Experts of a small language model: width 768.
Below are experts of layer 2 (counted from 0) of a mixture-of-experts language model. Rows are named down (a neuron's output weights, with its number) and show model dimensions 720-767. Each number is 128 + 32 x the weight over its row's rms, rounded and kept within 0 to 255.
Before each expert's rows: "raises" lists some tokens whose logits its average output raises strongly, later layers aside. This comes from a sample of Wikipedia text that the model never trained on.

# expert 6
raises: "s", "'", " and", ",", "-", " of"
down0 [144 107 185  82 127 176 154 117  88 114 164 151 133 178 159  98 146 161  77 113 184 120 158 147 136 121 109 204 141 105  63 117 184  99 104  62 133  86 106 159  98 129  66 143 107 114  97 152]
down1 [120 117 129 108  98 184 139 144 217  83 160  80 159 180 119 107 163 105 114  89 147 114  49 141 150 142 170 154 104 154  97 114  58 128  65 157 152 133 102 109 151 116 151 109 110 128 121  81]
down2 [ 75 137  83 161 141 110 117 130 185 144  90 142 124  96 142 177 115 167  95 154 128 119  74  54  70 115 124  91 117 180 122 107  90 137 108 190  97  89 155  69 126 111 191 187 133 100 111 163]
down3 [ 41 150 153  92 124 144 123 145  70 147 154 150 180 169 100  90 146 105  96  99  90  90 150 128 175 169 118 118 113 175 156 125 114  92 111 139 145 146 130 130 125 156  80 126  89 118 115 124]
down4 [130 205 110 112 174 149 183 146 154 161 112 154 134 128 155  57  76 136 163 150 151 153 146 131 172 154  59 160  91 169  89 162 154 163 178 136 142 120 143 142 163 104 113  89 148  70 168 202]
down5 [139 172  92 145 130 131 154  54 149 113 151 145 153 109 181 119 121 166 124  85 122 136 157 129  61 124 165 152 130  38 153  74 135 121 182 141 156 135  87 117 126 164 137 157 154 189 155  73]
down6 [135 107 180 194 179  70 177  94  91 155 125 128 138 176  89 128 123 124  99 121 135 144 149  42  62 116  47 163 159  99 115 167 118 137 173  99  64 132 149  87  95 144 142 101 133  97 153 125]
down7 [199 125 111 121 119 131 137  79  97 153 192  97  67 168 119 152 152  62 109 142 131 186 147 168 173 158 118 135  99 175 167  41 136 119 129 168 154 123 139  73 123 180 162  98 149 104  90 122]
down8 [155 149 128 178 143 105  67 127 118 176  71 138 168  87 195 178  99 110 130  87 129 115 133 146 107 136  89 128 120 146  91 113 115 117 165 195 120  65 141 168 112 117 191 111 146 159 175 114]
down9 [108 140 111 159  97  74 107 130 152 113 122 145 125 111 118 140 168 133 123 102 169 124  54  90  78 153  72 148 179 102 151 105 137 127 132 119 156  98 142 149 155 119  79 147 112 152  99  93]
down10 [132 193 160  64 128 130 123 155 152 149  95 105 126  62 115 120 131  70 137 116 133  96  82 167  43 169 104 197 133 160 106 155 153  99 167 121 124 135 128 111 163  59 152  75 158  46 118 180]
down11 [124 180 172 178  81 141 176 161 137 146  83 101  86 113 154 176 102 118  64  76 137  95  55 124 124 171  97  98 145 162 131 143 134 175 108 186 129 188 117  99 117 135 105 125  95 137  99 179]
down12 [118 137 128 172 131 155 100 163 145 147 127 154 160  79  97 134 100  69  16  82 114 134  96 162  99 176  81  90 106 141 120 142  93  86  94 116 113 101 102 167 127 160 132 145 108 101 121 169]
down13 [112 158 159 184  72 105 171 133 132 123 185 106 167 150 131 118 191 107 169 157 147 102 102 136 149  80 101 124 135 131  72 104 104 154 162  55 146 136  87 128  91  98 101 155 114 108  83 102]
down14 [217 108 153  79 168 140 115 100 157 133 132 150  88 105 144 170 136 126 145 125 122 133 141 130 115 121 156  85 142 115 140 142 109 158  89 106 107 141 140 118 114 135 124 153 210 138 145 161]
down15 [226 155 160 167 167 101  91 142 105 154 124 124 131  87 149 165 143 141 169 136  52 104 148 153 102 112 129  75 127  98 145  56 136 112 135 177  95 146 135 103 175 168  59 147 115 113 126  91]
down16 [163 207 156 166 150 141 161 176 124 107  96  69  70 129  68 183 155 175 110 201 164 184 158 109 149 135 114 207 148 143 210  97 127 146  98 109 152 102 118 108 126 143 167 126 133 107 108 206]
down17 [136 126 169 165 109 150 212 121 127  96 138 131 169 114 119 135 158  74 121 181  81 142 120  58 107 126 176 104 116 119 187 168 142 141 137 128  97 133 159 111 146  82 108 132 106  63 150 129]
down18 [134 169 159 147 161 150  99 111 124 128 140  98 117 157 194  80 111  97 136  57 168 149 139 158  70 166 163 142 100 185 146 118 113 171 121 142 160  90 139 168 142  90 125 141 130 116 109 132]
down19 [ 72 145 154 166  77 140 140 147 130 107  78 104  81 113 121 209 157 136 161 123 133 131 160 191  93 118 113 124 161 160 187 159 127 142  58 151  99 133 153 143 128  93 145 191 109 150 170  87]
down20 [122 133 112  90 140 156 160 144 153 124  99 131 103 108 177  97  98 130 115 118 149 148 190 175  69 111 208 138 136  88 114 114 161 118 130 143 101 121 183 215 134 116 130 125 120 153 123 151]
down21 [157 164 122 150 109 127 103 135 123 152 167 210 163 114 142 117 127 120 138 111 186 137 110 148 167 187  78 128  51  72  33  63 120 119 131 144 157 112 182  90 161 116 161 111  97 135 125 112]
down22 [137 108 157 160  97 104 161 148 138  58 113 182 125 117 121 146 199 107 150 123 134 111 133  97 162 119 119 145 123 144 107 137 145 126 123 121 143 102 165 128 162 129  99 153 143 110 128  82]
down23 [148 176 105 121 103 125 106  96 105 188 113 123  70  77  74 150  68 104  80 101 144  95  86 109 119 139  80 132 170 105 129 124  91 177 116 102 148 136 147 119 134 142  57 159 164  77 113 133]
down24 [122 123 161  90 121 134 139  95 122 151 174 147  96 125 164 172 100 144 114 157 104 150 111 162 112 136 138 153 110 158 136 128 155  70 115 132 137  65 114  71 205 169 142 127 144  75 179  75]
down25 [129 143 101  73 136 124 159 125 135 173 134 121 157 133  98 134 119 138 155 168 171 183 143 162 187 163 103 103 107 124  98 167 102 111  84 148 130 157 146 169 157  98 143 126 100 169 128 226]
down26 [174 104 150 185 129 135 196 122 116 100 143 160 163  76  89 107 112 137 115  34  80  72 119 140 104 130 129  79  98 120 166  81 100 112  74 165 124  84 147 114 174 133 110  70  54  74 150 102]
down27 [114 157 115 110 102  68 147  22  96 141 154 100 121 133 153  75 190 113 225 173  72 180 158 115 124 132 153  88 180 109 184 115 113 147 143 157 136 127 186 118 144 158 135 140  84  84 108 150]
down28 [125 160 168 144  91 132  90 151 146 128 155 101 142 101 152 119 119 155 139 158 144 158 160 151 118  55 152 102  62 115 123  99 132 133  86 166 132  98 148  98 117 170  87 114  93 112 143 106]
down29 [122 154 131  80 110 143 102  93 151 110  93 127  96 115 131 229  82 120 120 108 122 139  95 193  89 168 169 125 152  76 113 185 167 129 188 151 149 132 116 108 104 121 154 197 152  79  92 104]
down30 [133 196 107 154 165 140 159 162  60 148 124 186 120 142 133 106 124 134 144 105 176 124 128  61 107 144 139 166 142 100 152 136  97 144 145 124 110 161 123 141 140  97 132 120 167 205  78 126]
down31 [138 167 112 131 110 128  57 158  80  87 111  33 158 200  95 133 146 142  66 133 119 164 121 127 197 109 131 102 170 151 120 146 134 132 176  86  85 112  78 142 131 125 166 108  91  63  97 114]
down32 [166 111 120 118 119 146  72 129 102 156 136 188  95 150 121 120 114  52 130 192 124 147  94 101  66 104  82 118 132 113 104 167 128  99 170 136 111 106 127 123 127  36 113 117 193 116 101  76]
down33 [129 124 108 198 108  81 102  96 129 173 169  67 166  96 129 133  96 132 105 174 100  88  97 130 141 114  98  89  82 176 136  99  92 136 145 185 110 122 143 160 158  92 124 105  98 148 115 200]
down34 [127 127 124 172 103 167 198 113 127 113  96 144 145  89 120 153  66 155  81 118 149 136 119  99  84 152 158 140 138 165 124  77 116  81 103 138 151  93 101  90 165 116 155 100 171 148 128 142]
down35 [ 86 149 160 158 181  59  75  94 182 150 104  99 124 119 180  90  70 148 138  74 122 134  56  90 122  83 139 170 110  70 101  48  84 132  83 136 153 116 116  90 117 126 146 130  70 132  54 109]
down36 [123 129 126  78  95 148 190 136  79 131 131 154 117 119 153  86 105 142  75 149 156 131 109 108 131 158  99 102 123  89 128 113 121 153 137 133 134 172 128 116 172 124 114  73 131 152 123 103]
down37 [151  81 147  99 130 162 111  68  95 150 197 149 156 124 135 136 127 120 113 141  79 106 126 188 152 134 160 132 112 125 125 152  64 155 128 143 123 111  98 136 130 150 182 109  84 140 140 106]
down38 [110 136 156 126 129 130 114 109 118  65 119 119 119 101  67 125 108 175 143  78 116 172 106 144  79 132 112 132 158  98 141 171 172 115  31  86 130 150 150 106 154  94 107 109 102 102 140 155]
down39 [ 28 131 121 160  94 132 102 123 143 151 139 132 157 142 147 125  71 138 184 111 164 153 157 154  71 158 128  73 122  84 166 107 101 153 119 176  85 156  77 160 117 133 128 103 131 140 117  97]
down40 [156 171 100  64 117  90 104 158 124 102 114  76 151 175  83  96  69  84 136 168 126 156 110 150 115 147 106 170 152 151 136 119  47 119 149 190 167 151  93 168 137 110  89  55 111 183 101 130]
down41 [165 125 152  49 131 190 140 188 162 127 168 172 135 185 108 105 100 129 164 126  51  80 159 171 108 114 142 137 112 159 178  89 123 127 172 111 179 188 129 157 136 167 119 146 111 161 106  96]
down42 [142 183 133 158  91 130 141 170  69 122 137 131 118 128 155 163 170 158 175 120 136 177 174 128 113 106  82  63 111 174 120 162 163  69 151 157 140  95  48 184 102  91 140  99 165 134 146  83]
down43 [161 112 123 144 118 149 143 105 157 143 129  79  81  91 102 143 203 113  88 172 127 124 131 124  89 119 110 174 156 145 123 183  94 108 129 171 117 190 164 143  99 151  71 124 130 123 150 153]
down44 [116  78  87 169  83 130  80 119 135 131 145  85 122 102 128 131 104 130 118 137 182 136 112 142 111 118  81 119 145 109 154 174  86 130 173 102  89 165 144 122 148 120 115 113  91 100 171 144]
down45 [156 160 132 192 154 132  83 145  69  94  90  35 171 106 149 114  81 118  95 162 107 134 133 130  82 111 106 190 186 145 165 173 156  87 167 151 151  98  94  98 154 210 153 189 126 163  41 133]
down46 [104 107 130 130 152  91 119 200 131 174  61  90 142 143  75 109  79 111 132  70 127  57 116 132 130 103  92 144 173 128 168 152 145 153 166 150 121 138 171 100 134 144 164 137 131 205 155 124]
down47 [137  88 109 164 109 153 188 131 117 154 117  70 136 112 159 188  53 158  71 101 175 104 101  74 156 149 131  75 127 154 139 140 154 127 133 116  70 103 176 177  81 101 144  96 156 152 127  85]
down48 [142 154 103 123 132 144  73 131  92 104 108 165 131 161 143 124 151 126 150  80 110 116  97 166  51 164  91 181 111 136 163 112  53 170 110 128  96 142  86  89 122 128  66 139 156  72 149 214]
down49 [155  73 169  85 128  95  93 108 156 130 103 160 109 157 174  95 159 159 152 137  98 103  54 190 159 105  60 152 148 162 143 141 121 133 208 104 133 143 152 123 160 153  97 132 121 140  51 141]
down50 [137 103 161 119 122 108 105 201  94 170 139 104 125 153 122 167 169 177 176 100 112 134 130 159 125 185 134 146 148 198 128 135  89 154 104 121 108  95 107 159 147 107 141 167  90 120 172 101]
down51 [124 194 106 151 141 116  63 166 153 148 165 129 113 124 151 110 131 135 120 171 104  50 111 191  79  93 136 135 110 132 153  93 181 140 116 103 192 116 158 137 131 139  77  92  99 194  92 133]
down52 [119  97 136 111 150  87 130 141 103 143  96 138 124 163 111 129 153 137 139 123  74 147 111 155 109 194 175 141 107 180 117  88 178 107 107 151 128 121 147 100 174 135 121 117 136 128 149 140]
down53 [100  92 191 187 112 107 191  94 108 151 131 149  82  95 115 169 164 125 112  95 139 147 110 137  96  66 127 152  89 113  92 180 133 166 162 105  77 124 100 128 126 114 141  61 148 127  90  80]
down54 [135 115 152 113 113 135 140 178 144  74 138 113 143 137 149 110 109 150 123 160 170 133 106  80 118 165 109  88  89  82 129 157 114 136 148 116 122 106  81 108  98 156 116 155 108 157 146 172]
down55 [106 145 120 132 149 167 138  70 118 150 170  96 107 116 135  91 163 154 152 114  91  38 121  54  81  97 112 137  92 125 137 126 162 122 122 145 148 101 159 196 167 124 127  65  98 171  93  88]
down56 [133 129  91 115 133  95 119  83 126 141  74  67 108 116 141 134  96  97 136  99 124 114  69 160  80 109 136  98 142 211 119 117 135  97 122 191 122  75 108 177 122  77 120  85  53 152 124  95]
down57 [167 120 158 130 162 163  76 136 180  94 114 170 158 143 116 143 104 183 128 150 100 112 171 108 108 102 172  88 180 131 141  65 131 138  76 125 165 105 123  68 118 189 139 109 126 122 142 170]
down58 [114 137 132  69 155 125 170 172 128 114  99  92 112 135 109 156 129 182 111 140 156 132 110 166 122 117  98 182  81 152 140 181 128  87 117 115 163 185 154  51 120 132 114 145  92 156 194 165]
down59 [143  91 161 183  98 156  82 119 132 159 133 122  26 101 110 170 105 181 127 173 189 114 183  64 172  76 167  83 158 159 133 168 144 110 148 109 127 106 140 153 128 174 130 160 114 144 185 139]
down60 [ 53  83 129  76 129 142 146 171  88 159  75 190 147 142 155 147 157 115 136 141  90 125 125 114 121 147  99 122 209 152  47  71 108  51 153 114 101 162  85 129 149 112 161 131 110 119 137 182]
down61 [138 106 112 161  81 115 137 103  96 117 142 130  78 134  92 127  99 107 113 129 160 119  83  69 113 117  59 155 156 137 107  99 135 148  97 138 142 168  75 153  67 120 119  43 210 203 172  93]
down62 [188  97 102 127 137 126 125 103  70 121 101 139 134  90  92 110  69 160  81 116 104  97 113 165  82  75  86 124  93 113 109 143 105 106 168 115 153 155 149 138 111 151 113 131 108 105 159 134]
down63 [110 122 115  98 146  97 160 100  88 190 147  99 152 109 113 136 158 128 162 148 114 200 145 114 182 114 143 142  68 130 147  88 113  86 119 148 106 114 108  99 143 138 125 147 152 180 164 120]
down64 [ 59 139 172 142 156 186 112 123 103  64 187 135  83 130 115 104 113  69 148 155 171 137 191 112 143 151  75 137 105 155 118 137 158 183 153 168 176 173 160 162  92 110 208 125 107 153 170 141]
down65 [157  83 159 145 155 142 105 155 104  90  72 127 140 143 190 105 135 189  37 149 177 116  80 110  99 149 123 137 130 174 102 133 209 170 106 127 109 144 115 111 115 163 128 151  73  98 101 145]
down66 [115 101  67  90 133 108 110 155 131  63 150 137  83 119 113 108  84  94 140 175  85 178 103 122 170 184  77 121 186 144  88 121 142  79 176 138 107 186 118 146  95  54 119 130  63 121 113 133]
down67 [131 128 129 127 107 179 164 173 130 137 119 119 177  49 133 115 131 129 178 153 152 142 122  88 105  85 123 178 143 110 154 161  95 106 151  88 187 194 114 127 151 153 134 137 103  71 127 119]
down68 [165 102 143 116 128 104 129  67  88 100 120 129 114 155 170 139 141 150 160  99 126  81 117 136 167 125 107 177 131  51 161 158  94  95 137 132 166 180 135 159 178 155  84 155 148  91 147  99]
down69 [137 168 173 151 154 230  90 184 102 176 135 128 156  77 109 118 158 118  88 141 128 111  85 145  90  93 132 122 154  86 165  89 155 107 103  67 198 158 139 116 120 140 114 117  95 148 111 175]
down70 [118  89 160  97  95 163  69 105 159 105 143 142 100 132 129 213 126  89  77 136 156 148  71  96 148 121 138 160 176 142 109 137 184 140 111 131  73 148 132 133 129 133 143 165 167  95 138 119]
down71 [126 193 196 138 105 103 111  99  85 105  98  49  87 134 128 129 189 119  95 107 165 135 119 113 148 124 152 154 102 183 133 148 136 160 130 149 102 120 151 106  59  85 142 164 117 116  80  72]
down72 [163 160 115 127 142 117 166 111 127 129  90  74 111  96 144 114 151 124 122 130 100 121 124 105  95 179 100 142 141  61   9 155 129 144 166 142 155 100 128 115 178 120 124  88 170 124 149 115]
down73 [163 112  80 107 112  98 161  78 132 147  89  57 144  65  41 124 126  67 122 178 149  72 174 140 110  68 156 128 115 185 106  99  95 137 116 119 135 160 112 143 137 103  98 129 124 161 108 110]
down74 [104 110 189 138 153 126 102  90 170 103  71 130 136 119 150 145 127  78 121 136 126  86 122 102 157 104  89 127 110  66 144 139 176 109 140 157 165 138  99 131 137 194 143 158  81 130 110 187]
down75 [137 131 140 160  65 138 124 117 140  61 154  70 103 162 158 189 140 106 131 176 116  70 129 109 185 115 110 123 161 153 146 134 159 135 172  94 106 114 108 120 133 114 188  97 122 114 113 110]
down76 [110  90 144 110 160 177  97 140 130  99 156 108 149  72 167 114 147 116 143 165  98  98 145  79  95 115  94  59 139 120 127 146 139 160 169 199 123  54 129 135 166 107  83 121 100 128  83 112]
down77 [ 78  93  99 156 155  93  96 149 128 139 202 112 132  86  50 117 106 100 155 107 155  64 133 142 133 139 136  91 142 183 177 147 114 104 148  65  79 182  98 122 117 129 130 185  92 121 114 118]
down78 [ 83  90 111 175  94 149  94 162 101 102 139 105 137 148 110  72 152 136 128  97 120 129 133  83 100 174 131 154 113 157 117 106 170 106 156 109 150  83 148 109  96 131 107  72 116  74 207 140]
down79 [175  76  58 135 176 133 135 103  86 134  62 133 117  98 110 134 141 121 103 133 191 120  90 106 118  74 149 106  90 136 128 166 110  96 158 154 101 129 133 136 209  96 150 153 122 132 140 119]
down80 [177 126 144 130 181 161 143 153 138 130 144 169 173  69 177 128  87 153  85  92  58 143 146 188  96 114 141 108 141 116 115 187  75 161 147 146 157  73  98  91 107  60 150  78 132 151 100  65]
down81 [121 117 125 162 116  88  82 110  22 102 144 124  72 162 142 140 161 110 106 176 162 109 139 162 156  71 118 144 163 148 119 168 147  96 131  93  98 142  88 165 135 167  96 125  74  88 136 129]
down82 [126 129 118 166 100 161 101 148 157 208 164  94  91 144 135 160 119  87  81 118  99 131 121 155  70  87  93  77 119 121 114 198 146 115 146 219 126 161 130 158 123 151 104 195 139  97 137 146]
down83 [ 96 118 156 191  96  90 145 113 153 131 101 139 173 186 164 131 125 101 124  88 187 175 154 136 140 112 155  80 113 150  91 112 125  91 104 126 151 112 126 137 118 159  89  97 150 159  65 139]
down84 [140 137 180 172  85 114 110  92 171 123 115  92  99 164 145 146 101  99 124 120 119 100 129 143  53 107 156 122 183 247 113 124 134 110 124  68 101 172 123 187  80 131  73 156 167 150 147 107]
down85 [108  98  79 108 110 132 129 164 157 183 128 116 162 114 111  92  52 142 163  80 105 184 163 174  92  62  89 120 108 152 130 172  90 108 115 123 145 129 121 135  80 132  77 116 191 117 156 171]
down86 [ 89 130 102 175 126 149 131 118  91 126 184 120 105  90 106  69  85 172 102  93  53 114 140 144 110 142 102 155 171 131 166 130  83 119 121  78 110 126 104 141 161  62  70 107 135 108 165 132]
down87 [132 139 158 193 143  91  78 101  83 129 124 120 141 181 138 120 123 132 162  63 107 141 165 112 106  59 152 109 162  89 114 132 163 125  71 161 104 100 169 166 141 168 121 144  94 155 170 121]
down88 [148  71 155 156 130 158 127 155  74 139 124  94 146  73 120  87 104 127 167 170 150  88 130 147 151  71 129 143 136 103 101  82 106  82 119 152  87 166  86 136 170 104 155  97 119 104 129 124]
down89 [108 126 121 144 110 123 103 156  97 130 167 140 135  22 108  93 128  81 121 162 119 134 121 121  97 156 155 127  51 169 132 138 133 174 112 101 143 131 131 161 150 144 112  93 124 139 147 119]
down90 [110 130 121 118 178 128 135 166  78  98 127 142 162  62 113 157  84 130  91 174 176 153 169 132 138 123 125 125 127 125 100 181 158 111 139 122 173 111 133 144 157 149  83 134 158 102 123 141]
down91 [158 117 130 110 130 115 151  92 141 118 113 122 124 125 131 130 150  75 162 122 151 109 141 134 124 125 142 154 178 157 173 176  61 109 132 124  72 108 147 152 103 127 103 132 132  84 119 104]
down92 [140 109  98 133  88 146 135 119 137  84 135 107  80 139 119 155  44 155 172 101 126  61 124 137 105 108 116 131 156 167 112 174 152 171  85 141 137  97 170  88  90 108 110 129 107 167 105  93]
down93 [138 111 156 107  93  83 141 152 125 147  50 190 123 158 147 114 142  98 144 181 146 132 148 107 109  91  78 131 179 131 131 116  84 153 121 118 178 138 119 140 135 142 107 123 174 111 130  86]
down94 [111 110 131 154 195 133 133  72 150  82 125 134 126 144 146  99 178  74 104 131  99 136 104 197  77 117 116 109 140 163 175 147 136  47 144 134 176  90  98 100  90  82 137 164 109  61 152 147]
down95 [137 192 120 159  84 131 142 205 140 126 126 107 196  97 128 126 137 102 126 144 146 142 108 169  77  64 176 140 159  83 151 167  93 145 110 185 130 115  78 119 138 128  46 153 152 170 123 113]
down96 [158 151 131 130 102 102 154  73 168 135 131 104 159 131 176 108 112 167  63 156 148  98 162 102 157 134 164  92 118 138 134 189 120 181 117  84 106 108  76 190 124 149 174 122 116  94 128 109]
down97 [114 172 135 172 113 151 123 123 101 108 102 158 179 165 124 152 118 159  89 178 127 104 139 111  99 121 123 132 125 156 175 135 107 157 139 113  84 164 148 150 172  48 154 141 136  79 142 125]
down98 [230 119  10 125  84 134 102 108  87 134 125  57 142 131 148 131  51 162 162 138 163 142  82 124 122 107 129  64 155 143 140  93  95 127 143 116 107  95 180  73 185 129  91 175 142 126 153 122]
down99 [141 102 146 150 191 109 161 153 150 155  97 108 125 135 141 157 150 129 154  90  99 105 138 155 100 181 184 102  94 114 102 133 148 126 168 147 145 115 171 144 172 127 189 106 115 136 126 156]
down100 [138 143 133  83 106 196 161 192 115 129  80 125 136 151 173 179  77 154  99 149 172 110 125 162 121 102 152 112 141 122 152  86 199 128 102 142 132  58  93 135 104 169 109 130 143 143  68 146]
down101 [127 156 119 178 114  90 106 162 131 105 132 144 152 100 186 160 138 129 190 115 121 138 138  88 166 122 159 113  91 165 142  79 147  97 115 137 137 115 133 167  48 113 113 160 143 161  77  77]
down102 [148 109 122 128  85 111 134 154  76 159 123  73 160 104 167  17 112 164  93 146 134 101  77  72  78 104 140 143 159 146 107 144 147 180 187 122 157 133 117 153  78 110 113 177 179 138 113 114]
down103 [115 153 155 109 102 112  65 118 155 162 139 150 116 154 109 151 146 209 123 111 161 125 145 124 136 191  92 109 131 152  93  88  65 114 164 162 148 147 181 125 145  82  96 166 146  95 156 122]
down104 [124 131 112 118  77 113  84 179 119 124 141  57 127 105  91 169 147 120 121 126 112 162 116 127 132 146 116 128 153  95 123 149 153 194 134  70 142  98  90 101 120 122 119  70 166  66 135 143]
down105 [138 135 107 183 187 110 139 168 166 158 127  93 144  44 101 103 156  77 131 123 150  79  48 112 118  97 142 223 136 142  92 149 196 127 130  98 116 177  94  75 125 140 141 160 160 210 146 106]
down106 [205 162 110  90 127 125 109  98 114 171 146 162  95  69 186 108 110  62 100 117 135  59 132 138  87  81 104 135 103  87 149 171 115  78  98 104 100 139 107 115 133 130 157 137 149  81 124 112]
down107 [162  51 100  25 121 211 149 165 111 105 125 130 134 129 151 132 209 124 161 125 150 141 151 155  95 121  93 116 119 129 158 108 120 142 153 148 132 128 132 120 124 127 176 239 114 110 134 184]
down108 [ 95 109 116 145 132 126 163 130 105 158 115  98 212 147 153 199  92 134 106 109 122 147 145 148 144 186 134 178 117 140 161  43 202 177 111 140 118  63 124 135 144 164 115 167 120 102 117 154]
down109 [124 128 101 151 164  89 139 108 135 127 113 175 153 105 110 169 136 129 148 108  59 102 124 111 137  59 126 101 114 143 145 151  99  78 162 145 113  95 135 116 123 100 135 112 186 127  95 150]
down110 [112 182 170  97 122  62  94 118 133 138 166 103 123 158 130 106 183 158 115  79 122 154 142 137 142 103 111 128 127 121 131 135 151 121 137 133  98 189 151 143 165 137 185  99  87 140 116 152]
down111 [ 84 121 118  86  94 182 176 125 164 138  72  99 173 136 181  80  80  77 148  70 149 110 160 120 126  82 176 127  62 102 100 144 146 169 101 109 172  77 110 107  92 117 126 104 114 165 125 175]
down112 [ 82 106 177 167 144 194  88 107  97 114 103 121 111 105  99 129 130 138 110  94 141 103 151 128 129 170  98 155 166 141 197 152 151 126 174 101 125 101 155 114  94 154 166  69 115 145 117  96]
down113 [140 111 166 169 110 150 120 163 156 155 124  97 141 130 160 135 172 159 101 186 145 131  89 113 102  76 112 165 127 151 135 165 138  89 148 101  72  67  88  93  39 138  83 113 113 156 176 166]
down114 [ 90  95  85 107  91 143 103  92 139 171 152 176 135 104 164 124 102 135 162 130 104 119 152 123 142 123  83 114 108 162 123 113 122 163 123 121 117 185 149 131  54 185 114 103 141 124 156 177]
down115 [158 146 209 128  87 144 108 186  75 127 136 135 101 127 153 186 118 159 172 107  95  94 153 111  90 169  94 134 166 118 176 146 178  83 128  56 168 127  88 156 114 106 123 110  83 150 123  95]
down116 [132 129 199 144 138 181 129 117 183 139 108 105  95 123 138 100 121 144 139 113 120 167 111  72 139 119 133 136 101 202 181 137 172 113 155  81 173  82 145 188 114 152 114 178 163 120 127  98]
down117 [ 74 126 130 162  16  85 146 190 160 145  68 138 170 145 102  52  80 141 136 145  81 155 137  81 121 125 164 116 114 133 165 146 118 140 145 174 103 122 126 128 120 147  65 122 120 175 113  99]
down118 [182 149 158 144 119 147 120 157 129 105 192  90 154 123 157  97 140 131  66 124 138 103 121 130 135 155  74 176 168  85 199 185 104 173  97 118  89 145 178 119 136 109 166 110 101 105 146 159]
down119 [117 137 131 171 131 123 165 104 168 127 151 115 146 114 143  75 134 150 190 122 178 168 110 135  97 116 100 143 116 141 153  39 159 103 173 177 123 164 183 107 145 116 151  76 115 131 164 110]
down120 [ 95 152 138  93 141  85 143 173 127 142 107 180 124  72  89 159 141 132 112 167 111 138 106  90 163 157  94 112 125 112  91 172 135 163 121 114 135  85  93 114 108 162 104 138  63 145 121 127]
down121 [147 179 112 143  86 140 140 150 132 194 167 161 122 148 133 143 129 127 172 133  85 123 147  61 118 134  87 131 170 119 109 176 144 102 171 164 140 151 147  89 122 103 127 100 143 101  86 107]
down122 [138 174 178 183  65 127 146 115 157  90 127 147 125  86 143 158 176 186  64 113 114  71 141 114  82 153  72  45 161  67 189 150 125  99 120  99  76 161 122 121 120 143  90 149 112 134 115 101]
down123 [113  99 118  63  47 126 127 111 126 156 108 150 158 133 125 117 117 135 111 131 159 133  51 111  99 178  93  90 150 188 181 174 146 158 170  68 112 134  97  97  98 156 139 150 113 184  70  76]
down124 [ 36 119 135 158  89 115 160 155 164  87 138 102  68 161 165 111 130 141 143 137 131 122  90  62 180 141 158  72 203 174 151  35 146 172 179 142 148 126 118  92 134  94 104 107 187 192 102 203]
down125 [ 82  88 119 144 122 130 129 103  52 103 143 109 209 108 157 127 134 144 120 122 146 206 143 120  53 101 127 129 145 110 148 194 135 170  83 116 141 105 183 145 138  97 181 140 123 200 136 147]
down126 [110  53  87  62 124 133  80 110 150 147  51 118 143 121 136 187 168 122 163  89 194  92 103 128 107 133 130 126 110 110 116 109 152 104 149  92 124 138 101  89  82  74  86 176 191 131  71 135]
down127 [175 136 179 140  87 136 136 124 116 144  87 123 109  89 150 127 154 120 126 194 125 170  47 160 158 106  91  82 144 159 126 141 167 139 163 147 149 135 105 156  84  95 180  77 146 116 145 146]
down128 [ 61 108 117 182 186 144  71 143 109 140 191  61 100 100 140 170 118 146 103 111 168 123 161 135 146  96 184 131 145 124 111  81 125  66 134 127 109 140 121 167  79 168 159 138 141 149 116 112]
down129 [158 106 180 205  79 159 141 102 135 163 180 161 114 161 110 146 158 131 169 104 103 117 120 186 153 113 119 162  51 149 135 147 166 156  70 123 128 153 149 179 139 215  92 118 144 148  92 164]
down130 [128 165 163 149 139 145 141 107  71  94 142 154 118  90 136 148 140  92 125 170 151  94 124 136 131 129 159  92  87 102 173  87 134 152 193 143 155  91 109 175 187  73 165 142 164 107 176 108]
down131 [129 152  83 144 134  81 106 172 125 101 114 121 205 162 108  77 104 152 106 135  95 131 192 102 118 114 136 116 164 127 164 153 117  82  65 172  87 182 114 180  92  97 107 164 102 127 100 127]
down132 [ 62 145 187 107 152 140 152 127 119  85 120 122  88 124 126  91 157 126 117  65 149 105 121 127 132 104 115 108  83 159 118  82 165 140 134  89  90 128  90 121 143 147 157  51  82  91 131 101]
down133 [108 128 176 116 131  92 153 142 175 140  87 125 127 134 147 110 130 155 150 161 153 105 138 103 110 150  86 153 133  96 176 108  95 119  98 155 100 182 129 130 150  61  69 128 132 182 172 140]
down134 [ 80  89 148  62  93 110  72 145 165  77 174 142 102 118 115 119 160 162 165  97  89 131  90 111 100 162 111 133 187  73 166 132 152  77 139 146  93  83 164 116 101 176 108 123 133 151  88  66]
down135 [174  84 134 152 150  80  88 143 141  37 103  41 126 138 121 185 115 108 170 167  99 122 134 139 125 145 128 103  58 177  66  48 144  86 125 156 132 172 134  99 124 155  99 116  97 145 117  98]
down136 [150 101 134 152 198 176 140  86  79 144 119 112 133 136 160 206 140 103 132 164  89  64 127 128 127 110 104 157 114  72 177  91 136 103 104 148 160 133 116 121  72  75 151 135 166 148 121 100]
down137 [162 112 192 158 174 112 131 176 116 200 171 116 172 177  97 175 120  62  86 123 130 167 150 100  93 122 120 131 147 165 146 165  84 212 129 196 175 102 133 205 178 154 157 172 143 116 119 120]
down138 [208 136 207  59 165 145  70  89 153 127  84 105 105 130 153 193 142 172 135 109 112  81 176 196 125 111 105 102 172 105 121  94  83 160  92 143 147  88  97 144 118 128 128 178 103 153 130  82]
down139 [138  85 193 152 115 146  79  99 131  95 121 156  77  99 118  97  95 166  92  80 161 177 135 128 100  98 146 155  92 105 156 124 150  84 139 116 146 203 147 100 164 117 131  70 144  91 139 214]
down140 [ 96 101 133 158 111  80 114  94 119 146  77 110 153 158 123 177 181 163  97 138 124 133 155  73 120 132 149 103 175 151 102 145 163 192 183  99  95 140 137  91  81 103 112 117 117 145 197  98]
down141 [199 124 164 150 158 116 165 147 105 139  88 152  76 209 115 160 134 107 139  51 148 101 125 207 129 164 145 114 156 113 156  81 117 184 109 116 130  98 103 115  52  55 144 152 109 149 134 150]